Experts of a small language model.
Size: 8 layers, vocabulary 2048.
Below are experts of layer 2 (counted from 0) of a mixture-of-experts language model. Rows are named gate (a neuron's input weights, with its number), up (a neuron's input weights, with its number) and show model dimensions 0-255. Each number is 50 + 12 x the weight over its row's rms, rounded and kept within 0 to 99.
Before each expert's rows: a language model's description of what the expert responds to. This comes from a sample of Wikipedia text that the model never trained on.

# expert 22
It responds to: Clause subjects and closers
gate0:60 56 75 55 62 54 43 53 47 58 30 40 46 53 51 55 48 41 36 37 56 26 56 42 45 45 76 54 39 44 46 55 64 55 56 33 52 54 55 59 38 42 46 69 54 48 38 65 44 54 55 57 41 56 30 41 61 48 59 55 49 55 58 55 56 29 43 79 61 42 56 56 54 71 79 53 55 64 52 47 68 38 33 34 71 66 59 11 39 72 64 59 52 58 50 54 53 28 50 46 60 35 64 66 40 55 37 45 59 62 55 59 51 70 53 46 37 37 50 51 32 47 47 89 51 51 54 34 45 63 57 44 53 65 46 43 56 58 47 50 52 48 66 41 62 40 40 35 38 65 51 45 71 59 47 52 49 20 28 57 58 51 33 48 73 18 37 47 49 44 53 63 50 30 54 48 64 34 55 47 72 61 37 63 41 47 41 45 39 43 51 64 38 54 61 43 55 51 49 82 48 37 57 55 40 60 39 54 45 45 75 40 38 36 26 43 39 54 40 27 43 51 60 78 54 42 57 44 42 40 35 27 39 39 73 26 53 58 49 42 38 63 43 56 56 52 55 52 62 74 52 46 44 52 42 68
up0:38 61 73 55 53 41 62 33 52 42 35 39 46 55 57 33 42 38 47 58 58 36 46 39 37 43 64 46 45 39 47 48 80 50 57 33 48 34 36 58 41 28 53 48 47 51 33 66 41 55 64 64 59 58 23 34 53 72 45 68 52 72 40 49 52 49 45 62 51 53 51 44 54 58 52 54 54 61 44 62 68 55 34 46 52 81 52 22 43 62 60 52 75 66 51 69 59 38 41 57 42 49 54 56 44 57 30 44 51 51 43 60 53 65 58 62 44 37 53 62 38 27 54 56 51 57 61 32 49 54 52 47 47 56 45 48 55 63 54 48 38 18 48 43 54 21 43 46 33 62 53 49 51 59 23 49 65 09 32 63 54 54 54 42 70 20 41 48 55 49 32 53 67 31 58 55 38 48 53 44 62 52 38 61 60 46 45 63 38 63 55 69 52 54 33 51 59 52 39 76 63 40 53 43 48 66 32 62 46 36 68 43 56 47 49 49 38 55 35 33 50 49 74 58 63 47 66 45 59 48 31 28 55 42 59 41 48 76 55 62 44 39 45 69 34 43 68 34 53 67 69 39 50 41 33 57

# expert 48
It responds to: Pieces after R
gate0:43 57 60 47 35 57 39 43 56 32 46 70 50 67 53 54 47 62 58 52 68 52 66 42 63 55 44 68 43 69 46 40 51 54 48 47 54 71 40 63 46 47 50 49 62 46 45 63 81 40 56 49 61 37 35 48 22 56 30 50 72 52 72 81 39 42 54 53 52 46 48 59 46 24 52 46 58 53 56 63 46 70 65 43 39 43 49 39 38 66 57 58 30 62 46 41 46 42 39 53 82 43 52 38 26 42 62 27 57 64 44 55 38 36 31 73 68 48 41 34 40 56 33 53 47 37 45 48 47 36 45 23 58 55 41 43 55 60 36 52 64 72 58 59 42 26 50 35 62 52 46 46 47 57 47 55 58 63 68 38 55 67 51 73 25 53 16 56 68 58 54 59 34 53 49 58 61 59 41 54 34 47 71 45 38 41 53 58 45 52 66 54 64 48 53 75 37 57 53 63 58 67 45 66 36 60 56 65 78 63 52 55 52 52 52 81 50 46 44 57 47 43 41 62 54 52 49 49 51 74 55 31 47 74 43 51 53 67 59 61 30 56 54 65 51 48 26 46 60 51 32 45 59 55 62 66
up0:79 64 46 58 33 69 58 45 41 56 81 46 50 55 61 45 24 45 45 52 27 47 38 57 39 48 53 50 50 44 70 57 48 47 51 63 60 74 60 71 52 67 53 36 51 55 64 53 50 61 52 40 59 48 46 70 59 45 48 57 74 55 31 47 58 60 41 67 50 49 76 35 48 61 56 38 49 53 56 65 46 50 53 57 55 43 62 57 60 52 65 50 77 37 39 45 52 58 72 71 34 46 51 53 68 53 61 52 44 54 35 39 47 61 52 35 65 68 40 74 56 42 46 32 75 71 70 39 39 29 39 74 42 50 55 43 66 32 24 59 49 33 41 39 31 65 44 49 51 47 54 33 68 36 47 48 52 47 53 64 69 53 47 47 70 58 66 72 60 32 57 41 57 41 52 47 36 45 49 29 49 46 45 63 45 56 46 33 39 33 43 54 45 53 45 55 41 40 45 47 29 62 60 14 33 34 57 32 44 60 53 38 55 47 40 58 90 55 48 76 30 40 42 48 59 51 57 45 37 55 46 63 36 59 51 36 51 48 40 50 47 45 50 49 50 63 67 57 70 38 52 57 50 31 46 64

# expert 7
It responds to: Word-final name endings
gate1:53 59 35 60 66 50 57 68 51 45 42 54 48 54 71 48 66 34 29 71 30 45 48 55 64 43 39 49 48 52 74 43 44 58 25 39 44 67 42 73 49 53 64 31 32 63 55 53 47 57 53 45 63 63 54 37 63 32 48 67 72 62 55 51 37 56 69 41 52 50 48 42 23 39 57 39 37 59 65 62 72 58 68 44 62 26 48 69 49 44 51 51 72 39 40 62 42 40 57 20 37 54 40 34 65 48 43 60 51 52 50 81 68 46 40 55 50 24 48 54 30 55 68 45 54 61 50 63 54 39 49 53 62 46 48 42 52 52 54 49 38 54 33 60 57 67 32 58 58 43 32 54 51 39 49 50 51 64 47 77 33 45 38 61 52 38 55 54 54 37 66 66 69 55 55 43 48 62 59 41 58 59 51 53 46 41 35 25 58 32 36 42 60 48 38 54 66 59 53 60 56 34 42 38 44 28 49 47 29 55 51 51 44 26 51 33 49 68 51 42 35 67 52 59 31 52 53 51 31 58 55 43 22 44 50 41 27 45 35 53 13 49 31 48 54 30 46 39 65 42 50 30 46 55 43 61
up1:45 58 54 33 54 56 46 61 49 41 45 49 64 59 29 52 44 55 51 43 50 47 60 56 50 31 46 58 70 31 61 62 44 30 66 38 50 69 58 66 29 71 40 33 37 51 53 58 26 79 60 36 44 61 53 51 58 20 52 44 61 54 54 54 41 68 44 40 69 48 51 44 50 52 48 52 66 60 47 57 23 48 60 40 43 37 52 49 57 41 38 77 62 25 40 34 42 43 41 45 42 41 44 34 72 49 32 36 64 34 54 62 47 59 45 43 52 50 34 50 46 64 46 37 46 28 44 43 38 41 56 45 50 39 20 45 65 35 40 53 54 55 63 69 41 48 56 27 42 27 38 51 58 17 56 33 17 68 25 53 40 53 60 42 47 48 51 74 43 45 43 68 64 54 50 46 39 58 56 38 52 49 36 50 42 53 64 40 60 46 47 35 43 49 39 50 51 61 67 65 45 29 35 36 62 47 47 48 20 51 33 50 53 43 36 61 64 49 37 30 40 41 52 57 52 62 40 49 38 46 58 44 17 64 41 53 62 48 63 84 53 52 35 50 35 36 40 45 59 55 40 39 63 63 57 53

# expert 58
It responds to: The u piece and CJK bytes
gate1:42 55 47 66 49 44 56 33 47 47 35 59 50 35 63 72 33 40 56 27 50 47 61 42 37 74 55 29 56 56 58 61 56 40 44 38 39 64 28 45 38 38 56 54 44 40 33 37 66 83 41 58 55 61 67 57 57 42 45 52 64 51 43 46 60 66 46 51 54 53 41 50 73 38 56 51 21 68 68 50 37 44 70 53 63 60 29 46 36 63 44 37 30 46 54 32 37 71 54 59 71 44 57 30 66 27 45 40 53 72 58 58 49 71 68 62 49 46 37 60 54 65 34 60 40 51 40 53 48 45 49 50 47 52 46 33 55 45 57 58 46 65 48 51 52 39 38 50 57 44 47 48 48 63 66 40 70 55 45 45 54 42 69 68 53 40 39 49 51 62 58 38 53 56 50 70 87 45 40 36 47 50 58 70 46 67 60 63 32 32 47 72 58 32 47 71 57 39 57 41 63 49 48 36 59 38 42 45 34 48 72 37 51 49 49 61 27 69 22 34 56 70 57 60 53 36 44 54 63 51 57 48 38 31 60 49 75 46 51 70 47 57 34 75 28 40 57 53 52 42 40 63 45 40 42 47
up1:42 51 48 47 38 45 26 68 41 52 49 46 49 63 26 39 56 64 59 59 44 60 43 60 59 41 44 53 58 74 38 32 31 48 54 40 76 31 56 61 40 60 47 47 60 60 44 53 49 38 44 50 23 70 54 42 40 58 29 55 36 51 45 53 43 28 68 53 59 52 68 71 39 65 21 63 61 43 48 48 51 56 34 49 43 37 60 59 80 22 36 54 79 61 64 75 34 45 35 46 53 51 47 55 43 60 39 56 46 52 54 65 53 32 37 55 62 41 44 45 52 64 61 40 48 41 52 82 80 46 51 47 71 34 67 81 62 60 47 38 61 58 60 68 70 47 67 40 30 60 61 66 28 57 36 75 42 50 58 40 59 52 51 64 37 41 54 52 57 52 45 37 44 60 64 47 59 41 51 48 43 59 51 47 61 49 58 43 73 49 42 55 65 57 44 47 56 60 50 59 32 43 74 69 27 52 42 51 54 73 55 58 53 54 27 54 56 35 65 53 38 36 48 50 62 59 46 53 33 46 65 61 62 39 55 36 44 58 56 52 63 35 57 36 76 52 54 39 55 54 58 44 56 58 48 37

# expert 24
It responds to: Em and i pieces
gate1:41 54 34 69 53 51 64 40 37 29 50 39 50 67 46 43 73 61 43 66 51 50 64 77 30 48 40 45 46 63 68 48 46 36 42 55 51 52 54 69 42 42 60 41 41 44 50 57 51 54 48 65 54 41 59 47 74 59 58 70 68 65 67 79 53 61 45 19 71 57 52 41 61 53 45 58 64 47 48 59 54 54 47 31 54 50 36 58 73 55 70 51 61 54 39 55 53 37 61 52 45 43 57 39 29 38 49 35 47 82 62 50 64 55 66 55 48 55 39 65 48 42 53 58 37 64 40 47 71 42 45 64 43 54 57 48 52 60 46 57 64 45 48 59 61 27 81 59 50 25 31 53 51 35 34 51 67 62 35 45 81 38 69 55 60 44 38 48 57 48 64 58 60 43 57 36 31 34 53 81 59 24 59 40 53 54 30 56 39 49 35 56 51 40 54 41 61 38 58 45 56 55 49 39 32 62 57 42 52 41 50 54 53 38 65 74 42 49 45 55 37 53 80 46 49 41 68 45 35 47 43 33 60 53 26 42 44 45 56 36 35 39 36 45 42 31 29 67 41 42 51 50 35 73 52 47
up1:38 56 49 78 39 39 67 44 37 40 52 35 60 63 68 45 71 64 51 53 26 55 55 66 39 54 26 53 42 66 52 65 36 52 31 61 56 64 83 56 32 49 69 38 38 32 51 59 53 59 55 66 41 35 45 40 59 72 53 64 69 62 56 58 44 51 44 39 69 57 44 56 51 45 50 61 61 42 61 65 60 44 53 39 66 45 39 47 56 51 59 64 58 55 19 79 52 38 66 40 33 26 58 34 60 54 48 36 32 77 65 51 48 58 47 58 60 49 33 66 31 47 42 61 34 66 53 49 72 34 54 46 38 55 57 59 49 56 39 52 65 47 38 55 42 46 85 69 33 31 26 65 61 44 36 55 73 54 36 47 58 35 58 64 56 54 46 47 58 59 62 50 67 50 43 34 44 50 60 65 49 34 53 42 68 51 39 34 36 38 30 64 49 36 48 45 55 43 52 36 55 57 49 43 38 61 49 37 37 52 54 58 56 30 57 69 50 53 52 49 51 58 78 50 58 49 58 33 57 58 57 45 57 50 46 49 55 22 56 38 32 44 36 35 44 32 61 66 39 50 53 51 53 65 51 61

# expert 6
It responds to: Punctuation and list separators
gate2:43 68 45 37 62 41 52 48 43 56 63 38 42 53 42 70 28 66 63 56 56 49 54 61 45 48 54 60 73 39 45 61 30 67 36 23 82 48 36 56 44 60 40 31 32 50 30 56 61 39 52 23 69 63 50 46 48 49 39 52 53 57 53 62 37 44 50 75 53 57 57 28 60 50 75 36 62 36 51 28 49 48 45 45 30 33 54 52 48 59 29 58 54 69 59 42 44 56 47 48 30 39 49 53 49 37 50 29 76 38 43 34 60 51 48 67 43 46 54 35 50 48 33 37 28 53 52 37 51 26 46 62 35 58 55 72 42 48 50 49 53 53 47 64 42 34 61 48 62 65 34 35 53 41 37 54 26 41 76 64 49 39 55 39 60 41 50 41 59 56 40 63 42 36 53 37 61 49 54 45 22 63 72 22 23 46 45 61 54 44 47 63 57 46 48 69 54 43 56 48 51 54 69 56 58 45 41 52 46 65 23 37 61 51 39 55 51 39 60 60 76 42 53 53 63 51 63 53 56 75 44 47 54 43 53 37 38 51 41 38 37 76 53 39 40 49 44 59 44 66 51 25 31 52 51 36
up2:49 85 40 47 50 53 34 60 39 50 62 33 18 56 59 66 44 42 80 39 40 50 60 48 37 35 74 50 52 45 40 39 49 56 68 40 41 32 47 75 53 55 47 43 30 47 26 52 51 46 41 38 31 45 47 50 60 56 41 55 50 55 57 53 55 47 26 66 39 47 54 36 46 57 59 44 46 53 24 29 41 76 72 42 49 23 48 45 47 44 22 48 52 33 68 51 52 36 50 33 30 18 59 41 38 43 65 46 63 60 69 50 53 56 56 64 31 51 48 37 60 45 41 47 46 48 52 61 39 38 51 75 43 51 41 55 51 50 52 54 52 48 28 70 37 60 67 51 45 68 21 30 43 32 50 64 41 48 62 53 40 53 61 21 50 39 50 41 63 63 61 38 46 47 51 58 61 68 55 52 38 55 61 36 53 55 31 67 45 44 49 50 51 51 48 56 51 49 53 32 67 60 71 49 61 39 53 80 64 60 30 55 51 49 50 44 53 61 63 67 53 42 41 65 45 61 69 42 78 70 58 75 65 41 47 45 48 57 61 42 40 42 55 37 48 46 37 45 39 49 51 34 63 47 54 46

# expert 10
It responds to: Word-final noun suffixes
gate1:58 52 45 41 39 47 65 53 43 63 22 51 43 43 56 34 60 60 66 57 51 57 52 40 47 33 75 44 39 66 49 62 29 38 40 46 39 43 41 49 40 36 51 45 52 55 45 56 50 45 54 64 29 56 49 51 54 42 50 36 46 54 38 60 61 60 48 56 52 56 47 30 57 42 38 42 52 69 61 56 48 55 34 52 59 42 67 27 47 47 61 46 41 44 58 55 69 37 31 34 56 46 51 66 44 40 25 58 42 51 66 78 50 60 56 68 49 45 16 45 57 49 64 35 56 43 46 57 61 65 36 73 30 42 59 49 46 35 36 36 44 59 37 42 51 49 21 64 43 56 57 67 54 71 39 21 45 48 61 55 52 71 45 58 46 44 67 55 46 45 53 62 46 73 56 59 60 47 52 46 65 55 44 54 56 42 46 58 61 25 55 74 47 31 50 37 48 63 53 44 54 55 40 51 58 76 55 30 31 36 40 41 36 41 33 53 52 22 20 27 45 36 38 24 65 61 56 77 51 27 56 73 48 34 60 51 48 33 37 48 44 56 40 46 56 29 52 22 54 59 49 56 46 33 52 68
up1:36 51 47 60 47 43 45 56 38 59 56 60 44 35 47 47 45 47 28 40 41 61 80 54 63 64 73 40 55 56 28 61 70 18 56 55 50 46 49 21 58 59 60 60 41 51 42 57 73 52 30 59 54 46 47 53 53 53 48 52 50 48 41 50 53 48 46 55 39 47 70 38 53 62 55 53 39 52 11 55 61 65 65 55 60 37 41 53 62 41 51 69 50 33 54 23 59 33 42 54 41 58 36 48 33 62 52 58 65 34 62 38 42 65 62 45 33 48 58 60 70 43 61 63 47 67 51 43 48 61 49 64 35 42 46 36 45 50 44 46 37 54 68 30 50 53 39 70 57 55 38 63 49 35 59 45 50 54 48 64 61 61 57 46 50 45 60 40 68 52 60 52 45 51 41 54 56 61 12 30 75 70 53 53 70 43 32 53 78 68 59 53 60 34 46 41 45 61 49 31 25 51 44 66 45 50 67 28 54 49 41 57 40 48 63 50 43 61 40 53 74 43 38 52 18 54 58 63 75 43 60 79 54 42 44 56 42 34 58 45 65 52 23 62 44 43 58 70 51 51 64 53 41 62 41 46

# expert 40
It responds to: Vowel pieces after capitals
gate2:43 13 39 65 42 40 47 33 57 70 64 41 66 28 53 64 49 43 68 57 53 42 38 53 43 44 71 55 53 62 66 47 60 70 63 58 68 62 39 54 56 51 31 39 47 35 60 33 70 41 57 38 67 56 59 43 70 39 71 44 38 55 54 43 41 56 49 36 57 65 41 54 53 50 54 49 60 43 49 49 48 38 61 70 47 43 25 40 27 65 56 39 54 55 36 51 46 47 27 50 72 77 66 50 62 74 40 57 46 61 52 49 52 67 57 41 33 67 38 61 57 62 57 47 41 37 38 38 65 42 60 55 52 51 41 54 48 46 45 46 52 55 50 38 60 50 60 37 65 47 55 42 68 63 34 47 51 80 43 61 41 38 45 35 64 43 72 56 56 32 23 55 68 74 60 59 44 63 51 56 34 23 44 65 39 20 46 61 56 82 41 63 46 57 44 48 50 48 64 44 25 46 48 43 69 54 53 61 67 63 52 55 50 58 59 54 60 29 59 50 44 64 35 52 54 53 38 50 47 42 48 36 61 26 64 27 48 46 63 49 28 39 47 63 44 78 38 57 54 46 56 46 44 51 51 43
up2:55 71 58 55 42 55 55 50 34 51 24 48 25 73 59 43 53 68 31 55 47 62 53 35 51 38 36 23 41 45 33 19 50 54 36 58 41 36 50 33 43 59 61 60 53 76 43 54 58 49 41 73 47 40 53 53 38 45 36 41 58 28 53 34 53 31 67 61 37 29 50 38 48 35 61 35 44 42 53 49 39 57 33 39 43 56 62 48 58 29 41 51 52 35 80 28 61 53 59 45 29 32 23 41 48 24 53 45 33 56 42 55 44 52 47 55 51 31 44 35 50 34 50 58 45 52 43 56 58 42 58 46 52 49 50 55 66 59 60 56 32 41 55 66 42 62 50 61 31 58 31 52 50 37 63 38 52 28 50 32 51 58 59 54 36 43 23 51 48 59 62 41 38 38 37 63 43 37 51 46 57 74 75 56 60 89 38 34 50 42 40 52 54 66 47 63 60 43 54 75 77 57 36 51 45 43 32 46 47 49 55 42 50 45 46 57 21 67 49 58 57 40 54 46 51 44 56 43 50 70 34 55 43 51 57 77 49 43 36 55 58 56 65 47 52 29 61 42 41 46 60 56 50 42 60 49

# expert 0
It responds to: Common nouns after determiners
gate2:33 65 73 44 76 51 34 56 59 69 57 43 32 79 77 58 71 56 72 44 53 43 50 57 14 59 70 49 27 37 47 53 65 69 47 51 65 45 46 71 41 50 75 41 51 50 59 54 44 62 42 47 51 71 68 45 60 54 51 59 31 49 61 47 62 34 43 71 66 62 57 61 51 48 43 54 49 50 59 56 46 71 75 41 46 57 40 65 43 50 71 26 42 50 51 53 39 39 47 52 57 48 62 31 60 46 38 48 50 55 35 37 70 55 51 45 37 53 55 33 58 67 50 38 58 61 57 54 73 47 61 38 55 36 46 45 41 62 41 47 45 47 34 61 43 44 51 64 47 56 38 52 42 65 37 62 62 52 39 52 67 17 47 55 62 54 37 65 70 48 72 48 53 40 54 54 74 51 70 38 39 36 61 36 56 67 50 59 60 25 61 46 63 41 57 50 41 47 55 59 54 36 63 34 48 71 45 54 60 33 64 37 26 41 59 45 44 49 41 59 46 77 56 58 36 66 48 42 59 44 57 70 38 46 51 56 46 59 81 56 29 50 63 39 53 52 40 45 45 61 53 68 38 58 40 46
up2:47 68 66 51 44 72 44 59 49 56 49 41 38 60 68 40 43 53 56 54 77 36 37 50 33 53 52 63 20 41 47 49 82 43 69 46 52 43 47 46 55 50 63 45 49 48 47 33 49 59 52 30 57 77 58 43 39 57 49 37 64 42 71 28 52 53 51 57 62 44 44 52 43 47 48 50 39 41 55 62 49 40 62 27 44 46 50 61 62 53 78 38 55 35 35 43 49 42 44 48 74 52 50 40 58 66 31 48 22 61 23 39 36 46 49 46 37 59 49 26 70 62 48 25 67 59 54 48 52 58 64 47 53 32 59 46 49 49 23 45 41 39 38 54 53 32 45 46 45 58 54 53 35 46 69 46 61 16 52 49 59 42 56 56 54 53 49 52 63 44 73 36 52 45 63 65 58 54 57 39 47 28 52 49 49 71 52 55 68 33 58 50 68 39 63 42 53 58 52 63 52 44 65 47 36 45 39 69 31 35 62 51 30 43 77 42 61 43 31 41 45 70 52 51 26 60 39 51 62 26 53 56 39 29 51 63 45 73 75 50 44 41 48 21 43 68 39 60 52 62 48 55 49 58 65 43